config = dict(
    d_shared_expert=128,
    moe_layers=[1, 2, 3, 4, 5, 6, 7, 8, 9, 10, 11],
    balance_loss=0.000299,
    balance_bias=True,
    init_std_router=0.0251,
    num_attention_heads=2,
    rope_theta=10900.0,
    init_std_qkv=0.0207,
    learning_rate=0.00575,
    warmup_steps=200,
    decay_shape='linear',
    doc_mask=True,
    dataset='wikipedia_en',
)
Below are experts of layer 7 (counted from 0) of a mixture-of-experts language model. Rows are named router (the router's row for the expert), up (a neuron's input weights, with its number) and show model dimensions 160-191. Each number is 128 + 24 x the weight over its row's rms, rounded and kept within 0 to 255.
After each expert's rows: "comes after" lists some tokens at least twice as common just before its tokens as in all text; "gets" lists some tokens that make up at least twice as much of what it gets as of all text. This comes from a sample of Wikipedia text that the model never trained on. Tokens count by the router's weight.

# expert 94
router [178 124 152 147 161 144 115  83 164 135  97 157 156 190 125 137  52 130 106 123 133 109 109 105 118 171 119 134 154 145 126 113]
up0 [120 112 132 102 110 149 126 109 134 151 143 132 125 149 136 157 125 111 157 128 135  98 127 113 121 160 110 130 183 143 103 129]
comes after: ".", ",", " that", " where", " when", " but"
gets: " it", " It", " who", " which", " they", " he"

# expert 66
router [111  87 139 166 129 116 113 100 134 117 138 127 126  84 142 146 125 115  99 131 100  86 109 140  80  90 158 107 134 141 111  82]
up0 [109 151 154  94 101 150 146 116 140 105 127 107 143 115 147 113  99  84 108 100 108 110  89 126  97 153 123 127  93 126 129  86]
comes after: " |", "|", " (", ";", "===", " 2"
gets: "–19", " Total", " February", " August", " September", " November"

# expert 76
router [185 135 179  90 143  87 128 139 153 152 129 149 133 119 125 107  89 160 115 121 163 135 128 140 122 147 133  57 163 135 121 106]
up0 [152 120 135 143 185 138 113 141 154 118 104  97 114 136 125 161 127 148 153 161 132 127 122 148 123 114  93 102 141  84 114 145]
comes after: " he", " to", " and", " she", " He", " who"
gets: " out", " up", "ed", " off", " back", "ing"

# expert 114
router [ 93  92 133 118 140  99 118 114 131 138 125  62 161 106 109 169 163 109 126 134 146 138 142 162 143 163 163 146 137  92 102 128]
up0 [117  75 168 113 141 117 164 140 126 118  89 141 111 134 150 177 154  83 110 146 133 125 143 107 116 154 143 139 126 126 129 119]
comes after: " ", " \"", "-", " People", " un", " ("
gets: "'", " A", "’", "A", "a", "ta"

# expert 70
router [187 119 119 136 112 149 152  60 135 132 175 123 126 162 157 135 142  77 120 111 165 146 106 125 116 101  96 186 120 120  81 107]
up0 [106 110 101  97 154 128 136 121 125 140 100 123 128 146 142  97 130  98  82 136 104  98 107 114 198 157 119 145 138 164 111 121]
comes after: " of", " in", ".", " to", " from", " on"
gets: " the", " The", "The", " this", " This", " these"

# expert 68
router [135 104 110 166 132 139 152  83 113 117 106 154 146 162 134 123  98 134 133 140 130 105 131 165  87 163 129 150 154 137 106 147]
up0 [170 140 141 140 116 102 144 154  96 168 186 112 153 164 117 104  53 120  86 146 151 130 141 130 123 114 118 157 105 137 124 134]
comes after: " on", ",", " Released", " released", ":", " –"
gets: " the", " and", " which", ":", " on", " that"

# expert 93
router [146 132 106 152 146 139 106 127  95 126 122 165 147 118 148 125 116 159 156 135 149 124 145 126 120 122 135 157 147 188 136 108]
up0 [134 133 123 114 166 106 112 122 171 117 124 141 150 159 155 121 122 142  85 154 149 146 130 148 149  80 105  99 140 118 143 109]
comes after: ",", ".", "In", " However", " In", " announced"
gets: ",", " that", " when", " where", " after", " but"

# expert 106
router [112 140 141 142 147 138  86 139  95 140 121 108 148 132 141 177 165 155 120 128 144 165 136 167 114 148 148 141 136 176 115 149]
up0 [144 138 109 125 147 165 142 132 109 104 114 162  95 182 145 140 123 126 167 110 162 123 156 150 100 128 155 112 163 128 173 145]
comes after: "\n", " ", " Species", "\"", "    ", " -"
gets: "-", ":", " |", "|", " -", " –"

# expert 90
router [190 144 139 166 125 113 155  68 159 161 129  98 118 121 112 140 148 106 143 127 142  96 107 156 123 145 127 131 100 140 116 128]
up0 [133 163 107 145 107 136 100 129 111 140 144 128 121 113 147 104 112 128 142 129 149 117 135 180  96 123 120 119 108 144 118 149]
comes after: " a", " with", " for", " on", " of", " to"
gets: " the", " a", " The", " two", " an", " three"

# expert 112
router [ 92 123  94  81 164 113 152  59 136 105 167 135 127 146 118 111 140 167 129 117 173  82 117 113  92 142 165 150 123 109  84 109]
up0 [169 169 180 139 127 115 127 140 127  86 171  90 131 102  90 129 150 117 127 122 112 136 136 110 100 120 164 155 107 152 118  95]
comes after: "'", " his", " of", ".", " with", " for"
gets: " his", "s", " her", " their", " its", " a"

# expert 84
router [118 116 118 131 170 140 113  92 157  79 143 106 138 162  93 130 173 124 128 157 145 137 117 119 109 121 131 118 118 134 152 108]
up0 [147 122 103 105 112 152 117 147  77  85 110 105 150 166 131  85 130 141 143 152  96 132 124 155 116  87 144  86  93  89 139 145]
comes after: " ", "-", "S", " a", " S", " and"
gets: " ", "y", " p", " g", " can", " vi"

# expert 65
router [166 110 146 142 165 118 133  96 143 136 117 133 118 150 158 147 124 206 141 160 115 120 112  95  44  78 150 120 100 118 114 111]
up0 [124 104 165 139 140 142 106  81  96 152 102 143 135 108 106 144 152 180 124 145 144 119  80 149 118 100  96 120 140 172 109 164]
comes after: " |", " of", "|", " or", " all", " average"
gets: " ", " only", " in", " of", " all", " population"

# expert 87
router [122  96 144 126 148 166 151 146 103 142 137  75 150 161  77 135 157 110 152  89  93 112 139 101 127 160 111 176 105 133 106 100]
up0 [134 200 108 115 155 155 143 120 130  92 160 100  91 158 125 123 119 148 141 173  97 109 127 109 127 104 124 136 130  90 136 124]
comes after: " ", ")", " Candidate", " Total", " hold", " Party"
gets: " |", "|", ";", " •", " Animal", ");"

# expert 118
router [140 126 150 151 102 114 176 120 143 129  70 109 158  94 138 159 136 134 140 120 142 124 129 133 117 109 114 111 123 100 164 134]
up0 [139 106  94 126 134 133 133 128 105 151 107  95 113 130 111 123 147  84 114 147 160 155 118 139  92 142 107 111 122 134 104 134]
comes after: "-", ":", " (", " •", "age", "aged"
gets: ":", ")", " Coordinates", " Died", " Total", "aged"

# expert 105
router [120 139 124 106 120  88 112 136 113 140 189 129 138 118 113 165 150 167 159 142 125 122 143 163 109 109 125 165  70 121 113 110]
up0 [122  93  83 116 121 136 120 120 145 138 113  85 141 145  82 122 124 124 153 114 126 118 140 153 115 120 160 111 124 119 131 116]
comes after: "\n", " W", " Team", " L", " Pld", " Pos"
gets: " |", ";", ":", "====", "===", "="

# expert 10
router [111 131 135 123 134 113 161 126 114 105  90 123 112  87 109 199 125 118 123 121 124  75 118 143 140 177 103 136 109  68 110 138]
up0 [159  96  99  99 140 108 161 152  80 148 129 164 148  85 164 135 134 148 127  95 130 140 165  88 120 114 158 135 124  93 120 127]
comes after: "\n", " D", "|", " medalist", " ", " MF"
gets: "-", "N", "|", "(", " |", "==="

# expert 75
router [109 145 116  91 155 143  78 111 131 163 124 143 152 134 116 138  60 135 147 103 101 161 112 124 107 163 114  72 129  86  98 151]
up0 [ 96 118 128 117 107 134 135 141 151  88 140  98 137 153 124 121 169 156 141 161  89 100 161 138 132 135 120 106 221 121 129  93]
comes after: " the", " The", " \"", "The", " My", "'"
gets: "s", " You", " album", " Love", " I", " film"

# expert 85
router [132 176 107 158 100 104 141 152 118 129 128 139 112 140 144 117 142 137 124 117 115 157 108 127 135  59 107 120  88 127 125  94]
up0 [133  93 138  81 125 106 162 118 160 132 117 144 124 140 133 159 123 103 125 114 132 103 151 149 132 138 105 159  99  99 119 172]
comes after: "|", " in", " one", " the", "–19", "-"
gets: " 2019", " 2024", " of", " 2018", " 2010", " 2022"

# expert 108
router [161 151 161 143 145 119 159  85 130 151 125 162 157 117 146 104  98 100  86 109 162  77 154 133 142 109 119  90 166 117 113 172]
up0 [103 144 153 155 102 142 131 162 132 135 159 146 177 106  96 163 121 126 147 145 109 121 158 110 114 128 137 117 152  89 124 144]
comes after: " the", " and", " his", " for", " a", " its"
gets: "ing", " development", "ation", " construction", " production", " work"

# expert 115
router [ 46 113 118 115 147  91 103 143 122  89 143 157 123 114 160 146 113 131 158 108 179 149 100 149 176 172 130 141 124 117 147 113]
up0 [155 126 102  86 146 121 113 128 123 146 113 154  97  96 109 130 101 115 114 133 110  90 142 124 116  76 149 153 129 135 155 134]
comes after: "\n", ":", " non", "    ", " as", "N"
gets: "-", " \"", "/", "–", " '", " ["

# expert 45
router [118 102 129 199 133 106 147 151 155  98  84 130 117 112 138 126 120 124 128 123 150 125 131 106 151 126 144 128 138 129  96 162]
up0 [107  85 159 105  99 112 121 141 142  76 145 154 171 107 128 117 126 129 117 111 139 101 129 130 115 103 109 102 151 127 158 107]
comes after: " |", "N", " /", ":", " a", " M"
gets: " 1", " 2", " 3", " 4", " 0", " 5"

# expert 99
router [129 146 123 142 100 108 109  84 182 108 111 121  87 153 122 148 173 117 110 167 151 144 152 133 127 135 123 129 133 142 132 118]
up0 [153 137 115 132  95  72 151 129 147 116 143 113 129  95 131 132 144 157 136 162  80 107 139 130 166 105 176 112  94 108 115 131]
comes after: "'", " as", " was", " is", " of", " the"
gets: " the", ",", "th", " a", "s", " second"

# expert 71
router [104  76 150 193 115  99 136 143 132  85 142 123 125 131 146 160 159 154 119 177 125 140 142  89  85 151 127  85 113 111 142 165]
up0 [135 123 117 167 108 127 118  96 171 119 105 115 182 122 136  80 124 152 164 176  93 142 107 148 129 135 103 160 141 127 128 107]
comes after: " |", " 2", " 1", " 4", "|", " 5"
gets: " ", " 0", " +", " Party", " 1", "+"

# expert 72
router [135 129 152 113 181 107 155 100  95 126 144 146 157 164 163 150 131 121  93 124 147 141 109 148 119 138  76  91 142 109 143 126]
up0 [147 118 113 112 103 125 151 142 185 131 106 104 141  96  96 129 134 119 110 133 149 113  80 124 171 129 149 123 133  96 111 127]
comes after: " he", " who", " to", " they", " it", " had"
gets: " had", " has", " have", " did", " can", " would"

# expert 113
router [130  96 139 142 141 115 136  82 182 169 112 150 117 157 155 105 114 141 111 103 151 105 125 154 128 158 121 192 129 104 156 125]
up0 [111 193 117 140  74 154 182 104 159 152 109 148 132 122 127  84 135  70  99 129 139 140 116  99 159  99 120 143 110 128 168 135]
comes after: ",", ".", " by", "-", " Mc", ":"
gets: " South", " West", " North", " East", " St", "en"

# expert 98
router [135 157 131 110 111 144 111  77 165 123 172  76 102 142  97 148 151 126  70 144 160 129  64 141 149 154 108 180 122 144 157 125]
up0 [131 129 101 145 153 199 178 141 133 145 113 124 154 145 160 180 127 123 152 122 133  98 113 107 129 132 133 119 123 164 101 130]
comes after: "\n", " and", " of", " as", " \"", " Family"
gets: " the", "-", " The", "The", ":", "the"

# expert 111
router [159 143 150  89 128 117 175  82 121 134 136 177 158 135 123  72  77 139 105 109 115 132 135 104 138 137 121 126 151 111 132 127]
up0 [117 112 133 158 118 133 120 169 107  82 141 159 130 157 142 151 142 103 142 109 131 102 111 160 137 140 148  80 117 133 103  95]
comes after: " was", " he", " He", " and", " to", " she"
gets: " was", " became", " served", " as", " played", " moved"

# expert 80
router [112 112 116 142 103  74 136 157 112 111 114  97 143 145  99 107 163 107 148 141  78  92 125  97  87 129 115 134 153 123  77 118]
up0 [172 115 108 137 135 135 115 122 129 118 162 143 113 154 126  85  85 141 122 145  81 136  94 100 150 130 111 106 108 110 115 138]
comes after: " ", " 0", " 1", " —", " 2", " 3"
gets: " |", ";", " 0;", " 2;", " 1;", " ft"

# expert 82
router [103 102 101 165 139 105 107 109 152 104  96 158 162 110 135 109 153 119 111 170  90 107 149 106 144 133 148 140 114 120  99 125]
up0 [ 87 107 105 159 122 117 127 112 128 151  73 176 120 152 164 144 119 127 132 161 129 136 136 186 112 120 150 125 109 175 118 102]
comes after: " (", " ", " \"", "-", "(", ":"
gets: "S", " S", "N", " C", " M", " T"